{
  "num_hidden_layers": 12,
  "hidden_size": 224,
  "n_experts": 24,
  "experts_per_token": 2,
  "d_expert": 288,
  "d_shared_expert": 256,
  "hidden_act": "squared_relu",
  "moe_layers": [4, 5, 6, 7, 8, 9, 10, 11],
  "router_score": "sigmoid",
  "normalize_top_k": true,
  "routed_scale": 1.0,
  "balance_loss": 0.00247,
  "balance_bias": true,
  "shared_expert_gate": true,
  "init_std_router": 0.0348,
  "lr_router": 0.00193,
  "num_attention_heads": 7,
  "num_key_value_heads": 7,
  "head_dim": 32,
  "vocab_size": 2048,
  "norm": "rmsnorm",
  "norm_place": "pre",
  "norm_eps": 1e-06,
  "positions": "learned+rope",
  "rope_theta": 10000.0,
  "rope_fraction": 1.0,
  "qk_norm": true,
  "attn_scale": 0.272,
  "tie_word_embeddings": false,
  "parallel_block": false,
  "extras": ["capped logits"],
  "init": "normal",
  "init_std_qkv": 0.0246,
  "init_std_o": 0.0,
  "init_std_up": 0.0246,
  "init_std_down": 0.0,
  "optimizer": "soap_variant",
  "learning_rate": 0.00592,
  "beta1": 0.95,
  "beta2": 0.99,
  "weight_decay": 0.032,
  "lr_head": 0.00966,
  "warmup_steps": 125,
  "schedule": "wsd",
  "decay_fraction": 1.0,
  "decay_shape": "linear",
  "final_lr_fraction": 0.02,
  "batch_tokens": [32768, 65536, 98304],
  "max_seq_len": 512,
  "doc_mask": true,
  "train_tokens": 418000000,
  "max_steps": 7193,
  "dataset": "wikipedia_en"
}
Below are experts of layer 7 (counted from 0) of a mixture-of-experts language model. Rows are named router (the router's row for the expert), up (a neuron's input weights, with its number), down (a neuron's output weights, with its number) and show model dimensions 0-111. Each number is 128 + 24 x the weight over its row's rms, rounded and kept within 0 to 255. Numbers have three digits each.
After each expert's rows: a language model's description of what the expert responds to. This comes from a sample of Wikipedia text that the model never trained on.

# expert 22
router:148150136137122123160118149105125125151110117129133141122126177149094093136124134109169138123134114111149165111127142119148108125154099117172144096118129136104109117095121166098126136122125156103059155133114119152063142135122133128126134116122129113124108127192126127115127145154105112126074166134130129122098103085130123090154123096103
up0:152151141096187122111067116108149127091147093093097119115136125090105098127190127107195118123086135141133116137127157127110120100155124079178148170163094134146080120134119151128124115147109124166148152119119136139131122111097143159093143138133104145134138132118122135166156141116133102121141158128147168112134125116121136133148091149084
down0:129123143171113110065169090180155129158142157113150165123100138144111104097104132100116178134131165091104146178145130110103146091158139148125119150098133154165123155095130128140104130110147133123114118119130106167097124105126156129109182124148124133136151117094125119088101146133107160074108131141105133126169088121129114099073123114073
Name and nationality endings. Endings of proper names and places like son, ton, land, ian, and words like American, University, York, British.

# expert 1
router:147120098131124153152131100107141157081163097147131105147125169125115123120149144127147116161131140184118110171123167147136096139068105121101134155138117168150119119097127119093135138061159121109147074111102129172116149110122134133118131168126138136078126164151104087138142134124143131113175115082198151118132123143118108142159113079161
up0:098113144094148108104122131112107146130112130110170151131120132124134063181125127129088117161115160179128104129152128102095102154133143140150139121153155134129126132130122099150129093147121168126112150104136120126138158094175142118158123087139146096100109098110148161118104146121214188144158117167123109125110139113135122108088124114165
down0:128124121141136118144146108087121148093153117135093175145122126077128114126126122120084145151132122115073117123109114103127134134121152102161140125148132137103117173139061102136090121130152132127142161118103152082167156106142094126159125132124140113120150137082121141123130114124145113141103142167110072166116089129103129116147164159167
Noun and verb suffixes. Word-final suffixes and common content nouns, such as -s, -ed, -ment, -ation, part, work, form, often followed by of.

# expert 11
router:153115171118070173119125125129122153155125120152135162109142070143165189146116109141108133139148157173136130100127133137123133104108160123132098131120130130097102142080154168126126115117101176135112123092147112086151157121080137090130132119135166139126114155100104147124142138097124125115147165126113125179121147094112130099129148102075
up0:124149156137139160142142091106140145109142108127165100089153118171119186173094140152121153119129175105144130138123118122135124120171155148132118132121134064085150086121137084115120123085104157107139130147112121089093180126091106166110154103120123157129148122116205142134117144144149142161153149140145124130132108125101090120163118175113
down0:142157124122157136146083088097087138189149154143101146125142112092165158180181135101102119154114099090156167133084149104120138107119124118154156145118144158103081180143100128080095102122146140126094104121129157127111201091121095138099141120101108146094119085145109146167131144155127126131142115151146159107111102121139127098120174114111
Word endings, months. Endings like -al, -e, -a inside words such as battalions or campaign, plus month names, album, film, during, until.

# expert 16
router:131135078123144160119147133139131132104122111107112146177124120178115143173156149131134111139127122167183149150142153144139108102117154137136090119169122082141138145135139101138127145146105141125093156157151137137166142077117132174085123135101139108124112117100174099129142144140094112101109121148153107096116138105134104092057126140132
up0:139132123113140128126119167075141125126145111120132105197152109140117109170164143137096138102100108116108144111135143159131101153085147092120095092133084121105123152121141121163088136175103103136141171104168116167149115100094111123115115151150115152165116135133097161134146120121061124102129164130163125118119143094181102164137145116124
down0:100154111102160141088157137152084111129141141106119152149115177145167123128099101161136162187149136159168119134171110116108126139144102141142159156101080124120172142148135141130126124167110121110140101135123112104141099161072128132110138178090122112104113131138162132179102153123142137137105116152135106108136133141152103156118141133091
Function words, ly adverbs. Verbs and pronouns like was, is, that, he, it, which, been, and the -ly ending of adverbs in running prose.

# expert 19
router:146136076107099117115125168116140132150120132140134143099139113139139115117145118177132166109147121098149146091117125120116143163100116150095100125122090092102155122148050122128135123105121142143113094163120141151150136140119095072141063145107119111149099131113112141133144158129108101116158132095179066118152125136159104102132136143120
up0:143147119130119147160089106157126128151111145124132145105152121111162141091137139107127141152157116135110134165120127138101146120111082093148135162107125117132135128147094130119142138108119159163116133144155174118125112127130114174106099107114136127112152140113149114104121140140135104104182127104094111108076137094124149161087112154167
down0:113102112122109123132116152105085119123153148144150182131144121135116131145115132123162078142154122143149132160119094132179154128122142124131112127143115101135123070128138116131132102091173163135109051162138152141115172078141110117144154108113138198132159128151106072113121115103148115130140138129143109108136136132114092109124144086094
Name-initial letters. Opening capital letters or syllables of proper names and other words, such as S, J, Jo, St, Ben in Benny or Bengal.

# expert 7
router:161102121117168099133127124137135131134161101160169134100125088158160067157145151108122150123117107141116134121121120124124116143116163158142116088126122141172172135126140165116194084105120096122095098138127123124152195139123110092125123146101139109131136140125107140184140140086125117133111105145126102155144100140126122118170157146135
up0:175144149128112147145140073124138160091152093118115128084124124121119139149118161154097128142159089158110142120117166113133095126159177153137162153151137152115061139121127141135094096144137151124085136117156145098118121118110141102139165149145120135133125124152135108171146159076154117131178112135148126121171141160188180118149141134078
down0:114139178117072089140128137139160113181137145110148109097093127137139105154157126129135074103106156142131168102134127120180111143158126090131139128124178117114108108150147103110115180161169146141150110112119162140093171138122083108137156086135169148150114121146066173137110131118109113118138107142128157133132067149109124120133148135122
Line breaks, initial capitals. Line breaks in lists, infoboxes and after section headings, plus single capital letters starting words, such as C, T, G, D.

# expert 0
router:122096106127156157104202151136127120137109133120125142104118107169135134179142094124130166103130115145150150120118119122102145141088125125119091138130148098130212126114132137119123126153159130103117142169139134124129125129150090119134119126146140096136137161085113117131180095127020111108075125123102151093161144095187130138137098181114
up0:106086111121101115128120119182079116172140108130092120132164149121132156143183112192125145172104113102146155138131160122151106125167103128159105113133149142121156104146126091104127101141158187138149124136110143146108102158109109137155074113199146129153100125113138170157124131151080147130141141134113112116175110117129145130120139133160
down0:184098138168142112111150129088162136125118146144106125107093129101086147113127159161110152074138132142109125093129168138171157158144136145175124115126160126130179140110117120092129140122142190097128194131132163094140114125125156133130133127096111092127140119130103128117123083157101199123144136140134100160147120122130139151152116162158
Early-syllable word pieces. Short consonant-vowel pieces at or near a word's start, such as Bu, Lo, Po, mo, and ar in t-ar-get or Car-ibbean.

# expert 15
router:070156095124142154089127142085120139114108118123117112125117165156138134154129117148170117105140181153118094087132127162108149118154143122124110139147135142138134105119116140117101129131121124131105161135120108050074143121125123104129129130129178141099122106137118114113153105136063102156147153126126090163112131112118147099087152140137
up0:081108098119115162116097155114116161119128144157163090168159154127158117147114085159159133157170162143128125107089138149091080128122146077165151130149086126111155151143168106102078177105160140133114176138107098134113136161129116139149125105125157124122175131129128177143149097130164113142151097094151109115125157106120182148153084168118
down0:151138121127133178147105148128088124168121151134104125147129127088104145153128127133087126145147104097139166144118164104146092136130119156099134164105171121126119138103139145140124118112135191131112124110156118136092161140123096113164162092106161135103174089118116123152091117110100145153128112144145115140122125101095124117098141085147
Articles and determiners. Articles and possessive determiners starting noun phrases after prepositions, such as the, a, an, his, their, also mid-word o.

# expert 17
router:151150112082101127120125121177113112131197113120141091129138145071140144127172151150127171110137111134157131141140172137141123129152074132156085102139112103180150111107101098131122126107157124141136178142116151132113181124130096123113177117141137171123131131138183134144154122100108104157163115128125108162134131129119140122114120101156
up0:126126111135122136130140169125179125125111142133133137096120175116156104102141156152127103118104161134118156136134123153109123156082091093152113127103125110141126127120109122142143115131106153092078149073122102169138136141133093138122187136110123135084101110117127135124114110085113106111113054155131134082153108110154130109121171139133
down0:087110162117166127138194139111133163096109133135123140106100131119128115122162154142091111141167133130096110141089147113153138105084117103134118130137134085126075147139088118140119173134179161100138143117129088118139117099104141127154173090146113125116108112146160160126123130156143132121139177134094108162113108170135123142114124114118
Spaces, verb particles. Bare space tokens in tables and before numbers, plus verb particles and past verbs such as up, out, made, won, re-.

# expert 8
router:123094148128161127117105168146153149115120122103170104111148099179153097125155165127114115122153145157170098157188104141127156148107167120121124106147105114142133094129127089072111129114189109105121138145147150138139117122118141099142098129108105140110143138103127155143166126089157166121139120128090141143117163104135141130167105142146
up0:132119155108127133138153089117140167144140119133130115114117123158162168148117159142126152155133163163174121136119112113109132114145139114161107158114160148103231092098121139143112082130107124091124132111127136123128120112149117136148156106102136141067128087120101116155148133162158141121092165154124159142080129141128114155136141142114
down0:108136173140112133100142110173130136138098125125113159141110159132154140104118149137079139139156107118137107140124130093100142146083156098138112155148154100124169078135138150138139109142129151133161079159143117116115089161112107096156132111119142115149114113134108128085097127139133131093179105162114184135101097131164149117140146152115
Word-initial letters, headings. First letters or onsets of words such as f, p, W, ch, comp, and the == opening section headings.

# expert 23
router:084106136132156145135146105087152121145141126108151167118121106110104092139141160106124174127119108179139153093115126136114140104165160159094105089103147123150151085135107165140126117131137157113139164159162127106119091150123132123105098134115131114158113090110158150129155147135132157166112147114136149108154168051074084134107143140087
up0:078158133126129139155124122085128137144142138117150189138135107124143096127157118131109145104108160155146117154074119103128147112091163111122106130148141140097130125158096159083147125133137119149123145129151093130091149135126126122098131142157128124161122082124104137096177152123160110166107141181129142111106122127104148129160168121123
down0:136177133082150113129115135140151118136150129178109165134164097122152103143096142134177108088161174169082117137078151145109137145103126128077107110143143110120131115078113154127111110109147084190092094132149137117129124094087142151153124116095136094111146132166166102139141163120112149153113161140121114131170116128121098127137135126118
Table numbers, rare fragments. Numbers in tables and number lists, table rule lines like ---|---|, and rare mid-word fragments like mar in supramarginal, tro in patron.

# expert 2
router:119138104139111115090112151118176119172131132168126156126113148128119113195108125145112097117138155138114104109116101121087142107150131139119115135137118106148110097163152133133134105140136118132101125121136118073096159124133074117140128147091139082177108163076136163143127145125063134149125198114116138169127171132166125144134151165094
up0:122163111179134141156123109122113148168096069167161190121103131132109084139138112145113139140111144146119146145123128120123152143141188123094164176161130104120130149117159110161140136123132105154125128174103116143111145086090121131144114165140135059117125091115119160113136110126122112107119186109111102099138125142120120159125124114100
down0:150148134147130130172094118147114108111121181095100122124157128166146111128102147141158134094118155143134113095137098082107124126166076153150168164118142107113039112164125133109093112182120137132135104129104103113128143148132117107136127159174090100127114104157103159131099116127126143147144119114121120080162173106128132138117121147120
Infobox dashes, Ca-syllables. List dashes at line starts in infoboxes, table pipes, and capitalized syllables like Ma, Ba, Sa, Ka beginning names.

# expert 9
router:123113101130139126162137122120171110145124102152151204144127107124157107143119152104145181185116140174127164124126114154096108112140138109142099110133141118135104099127090134109130128154125110079116129086126145138094094141140144120106109137085159101103106145140114145132117142137118121131136165115164171147122112110088108092045105138054
up0:129122115088113147139121140139150145177157144162194103089071135137104111145106129099136155126134164147104124123147133101145134121121123123141161151159105140113133134104113144125140128116151141096138104114101124155146115151116141104085142097125122141136077154081101171113164163098160068153096114119138115133120141099123104117142147149151
down0:123101157158149145139095142124163135145154141146085124117133144123120148111112164128127144128092123119099142136152140102132137114124131156112107111102127138159111178083144143097135091118068152121149160156130133126130109090162133134170144144150142114119125144085132121137179081108140153128113130158110164098175131145105130152075084101104
Years and numbers. Digits in years and numeric values, especially after 19 or 18 as in 1960s, 1863, and numbers in table cells.

# expert 10
router:092134154131127185122124107136146144133162112146133123145107136135107117101130139089095171140060128153143134143200149151133113115155113118117088106193126147145103133100094130122127149101143158139151097147117120111142126111085122131117150119145147082138138149109118118132150112133136094123101086113139164145165136151102112121152127107131
up0:130147104076155129107107117125110094126096154142111128131131155172123132123142147128125131171147115157115129120123167123062136082149152102130144112150121134120117122134136099106137165098108166112151109122110152104111125114127145153083145150108121108105114134131174085123126138127155150106114086141155161110146166125149119119116126192122
down0:148165114145144116108117118148155113147181132139130129095049095115121130102167102132168129155153106086133146168129136114108111140119126108152141116109145092097097133110113138155157124144096121168172140103123168116143093087097105154098101133174190158115121124174139166128105120152120144168162084104118123134138161116123103153106114153108
Plural and s endings. Plural and s-suffix endings like s, es, ers, ations, and plural words like years, States, women; also s in mid-word.

# expert 18
router:148157093138136131113130160093115106117151114154132159129124141159116072133130175105128117122114121123114135138116128110115097086152115082139112153138107144128117127125114185143145124149156152128123121130104146135104134145160139122147160119120144117129112152104105078162122113118112139146107109132171122134082117117149113130126112144075
up0:169123106103101136148112141121085088179102108123111150099132152125164092140063139124125139158116105146124107094133143139115139115154088126139180135200102118090135129134111134162149146141138127114097110121094118136121132125109093092156118139159116139127156105111153109134162167126143089124130134082143115120082152146123134106127155108147
down0:135139137112118142180148110139105141161053135146096069139132136056155136166123159139142101136147113115176162134098120120144136130107143161148150094102132127123134173125107133128127106097141123124114126147122109194136118103106123108121129144093107130166125093130155123086155132106145139112110139112125136167160107132158096088123134081126
Final consonants, units. Word-final consonant pieces such as th, g, k, h, t, plus km, %, year, Church and Cyrillic letters.

# expert 13
router:111133143121141108129117113142153145157078127181115126136072158133142165150153130141113143158121103150138158136123151149125125135093126079122126118120105132105118136127119151115163102109129131131104123089137153049115153085105122089099173196132150123136159044086099135126131118111107127157118122124153146131100123120132140110101105138129
up0:110122138134135129115143159104096145142126099151147138116128105138140142155088162146149152123130110153150121115113183103111143134176105157173133117133104151181111113140153143193159153070106118130155114117127170089126122141162110147067147141130105115112125169159153176113107126127134161144150105104108158141088145098104113115118133113159
down0:134113118135168143117115115160134156149175132149099139127140137153117091121106156130127136132121083102130102094133144105150131143131098133147097170127114117124181121148099129093128083139120114157156174092082163139090160140110106131122150128119120114153108150122123136123143156129134156129136106102120110135095111137146106139105134101153
Table pipes, separators. Table cell separators |, commas, semicolons, closing parentheses, and joining and or dashes between list items and fields.

# expert 21
router:125189114080122136162204141128133134159071129134116120155087137089148164135163144119139115144118113115141129096153140148104123114118121121154123123134120139153111122144114129105184143129115147121123119120102111145134158113109134096119124166127131089167143098080158155121129142086102133161079138105158138124072122146135122110146091147129
up0:115118067120142139157147125093129152123167121107141141090137134105133147144136133095121095144154077156142109134134114164079124096180122161118138103111112106093161104121103130131080090157091132126131169152150060151166147108096103149096143161123161108126163144134142143150148083154160153111112180131140126098106123089157156102118105125119
down0:132158138102106144180144147114116072136135158083132121132143140113153108156136134114129162111094116092117183102092125167116152109129123120119139170112133130114135151110088126140122146133149144120095134169172115135119132155109156126122083132081092137148146147128157142180114108125105154158134106121145153112092151181124176137123136109092
Prepositions and conjunctions. Prepositions and conjunctions linking phrases in running prose, such as of, in, and, to, for, from, with, by.

# expert 4
router:116097154094121128122113129095133131125087118108122155094152125127079173116117125142130085082168102124102112174169142122152164106121100126133103151109130095134148115108087101115100129096146141095134122158094123138100106099167142180167085123146123099088088138141145081136146157085111131149148109132145121102118119098148108147142113120128
up0:114109149131154129116097138117110148155069095107153126125152131126105177149140119125137155127174101141139136117094134085126111115144121116139165158130134149111154094141140118138144125137165127120152122123111115163146117163113132126122141097106120140157099110104185082136091092124133124138111151135122112074153169140103103145164120209163
down0:124056106141117140094132101108146111182119168123144139120121138141101113134126138112129130123094116112133122126113148108173119110088167137110091156127131119123157148091129144138115103117120124118127157121103152144152118117150148096130103166112176115104126138149113093139133138166103150130128107142157113079109119158096114109091176136178
Mid-word stem pieces. Middle pieces of common words before a suffix, such as er, ur, ri, duc, continu, as in Medi-ter-ranean, count-ri-es.

# expert 20
router:116149128110138161140163153113108165123081123110124120105120116093139139151118175121159106157126123128124111119090138162144088119131158098100132148098100113133106092091136148077163136097176103090118132114107127154108124160119147121110152140146134132112110126173139155135126135150122120108130173103121103074087149132085103152170105113140
up0:137179100123103107112126161117067110117106112115144100110146115119101080099163159115145170144140133139110121110107086149112080147078169064121120128190126110124099112083127150155156140083113122117108104155140131148137142106145152065123149119145158099102108132112138121130100115121153123164169102130127141128125102170133123144137151164155
down0:114137162113161158145102105118144142139170162114151164168130091132132142151158100109160092124098134126146114152133162144105187125148159130138149126123139139159138165121150131118126132124142112110172198128153108131135156143121150117124124116152150168161144134113131138092147136141110149108115125147120117158141118128135113126109140167140
Adjective and verb suffixes. Suffixes like ing, ed, ic, ical, ive, able, ular closing words, plus common words like of, new, known, such.

# expert 6
router:142157137147173110116119121123124144144130138118134106153140112142180099168135106167135155088111134178150126179142138122109171178122114108144117148148120092126154104104054147109139130148136110133157139127086124091103150134175132109133127141095138118106093113114118145133137153115114082143088092142112144148055125090123113134106127155135
up0:103116098092135087115108138127142146116099106136138109144105117129149158153065152135103144178120162133157120129083112129169128137172143128127151126137131118119111109093113125122108108098108133161154138103089137125137145128130108099141166129165149110103188117130120131112095106142096111131098182129135116102083129136136076127140079092118
down0:167145127138098143113151119064120154133118126124120153150112164119112130171124145148105129125150078136149126113105132151093126136130126139192153127134099160131122122107101141135121120132133126108105127105149086159139081119118119156115094132144134124145130104125111093092139107169142111143142142123135143135136145106091123074118157138129
Taxonomy and web-address pieces. Pieces like co, Co, h, od inside Latin taxon names in classification lists, plus the w of www in website fields.

# expert 14
router:123178140101150131131134116112138064129114112151134129166095094183160108134132144098165110186143176145099122119150135177122132158152112117129133116148131113107161129109119113128152136139116125132139177142125130130139096127099101149133136160142136144157147064151159114163155159144159098162158107128151137159167094084109156114105138134136
up0:122172074158125171141136128104098141111123096100116111124134147150138173053111129099105142124148094103148128101142094114100103111132156128129116146141107154121148088111137118103154115123090157160154111116168127097154144131103124158121099132139087108129125143120171109138141127133145165121132171102121103092106100092109167136092153174157
down0:161135117127149178148130144138071125095126193112098098160131102155105130122131141168152115127119120100153153120110135123153125099117116093127143146142163111122135091128124118146119138094190147168124144115118148116111115120105146110102109147161094119075124127161121137173120144117155148113169114129117131106147093088102149129114098083138
Sentence ends and breaks. Periods, closing brackets and quotes, line breaks and heading == marks ending units, plus sentence-start words like However, it.

# expert 3
router:132185090133112129129111125098146141155084123155140157157097077127124158107166107109125150089118144128124138183177128146092136154159089108077100118123136084145140118133126109144138108094160133110102145140123090110125111141086085097139153135107143118157112149155108114130109121136140101132111157152152111166126150110138138123125133111106
up0:104146104087138136154141076147126173133118112134137117142115100126115120142142142121141135133125102151077171128167116099128103127141153092138100135117112192131130125124119112125150117149116130179106126094128101119112101182145114156099121175116109109163140101171168100089086097117133098132139099130173115121124116115198117165131105112140
down0:163136148130108105104140103142135130101074116166182131088116136111153139143132099140130076148098117094105142143148122150103082129112124155104142075125136152139149171145121137150121146108149067087126149103148130131122154127141125070117136120100129123138142125146129098073107144122138153114133127171077143104138119127134127132104112104132
Opening punctuation, prefixes. Opening parentheses and quotes, slashes, dashes, and word-initial prefixes like con, ex, pro, de, un, and sentence-initial In.

# expert 5
router:131144123129130087121151184108151145169187122145121113030155136116140113140117120135130139105125118109148160169116158125076112128151111127095113123125159127129132121140120116108128111114148129121156158146145146134143132164105143057060125170113111138182148094118147158136123145123136107114120129144098131147110098144112099148098107098126
up0:098109113071130126162126117139128115129150166171123171117121110115116129168153111186113116119085172106155137130124150147138161120127143130154125142159140106100129112143147191128095115111136104107082153107095138125160126083151149176132132170139100158140131173094138173153096107122121096153117148135107178126133142137144111150134127155111
down0:129107146121111127133124117155116119125141157099185152142115118105076153122116164051119130171104165136133124131132148130098148097103139145127123107166155108189104117108119129114142135076138126105085125136145167195127107125111119150128152138134159145149149121124168111140107112156134155145116131124149142130137150106074140100087090122105
Mid-word fragments, names. Short letter fragments inside words and acronyms, such as n, il, t in stre-n-gth or Plo-t, plus New, North, short, video.

# expert 12
router:123122106155128094171148134140134127153133114144138109136097083121087154098140157149125162147107157105142136155127124129105110096132094154158124145116126124129134121148142151133129134133138118120124087090106114140108195153149128116130110155122098149120080167082153118139103151150117121156136149116176113110126117111136113112099114074157
up0:147162096123104137140128123130081092093099121114171125130099125160112161112099149167127145118144149108096131116125139174067146071144097108108139143140110090138154122126156110172134117122130083134158104094097123166149105124148138151129133142103096118106127110133133137082141137105128096144201132126138166086127130149148105119132132109127
down0:144112131142165114152102116139110106104117139105099108159113193132136148119163095120145160156115124125109183157119143142105135126105130096105142140108125100153124147174155143094141123054102171166153124116116123135117142135090121117107150129136150124129140082095154128147099129165098145164119089119163108134104110116155063141137122142148
Colons and im pieces. Colons after infobox field labels or in http:, plus pieces like im, am, ant, and nouns like song, club, player.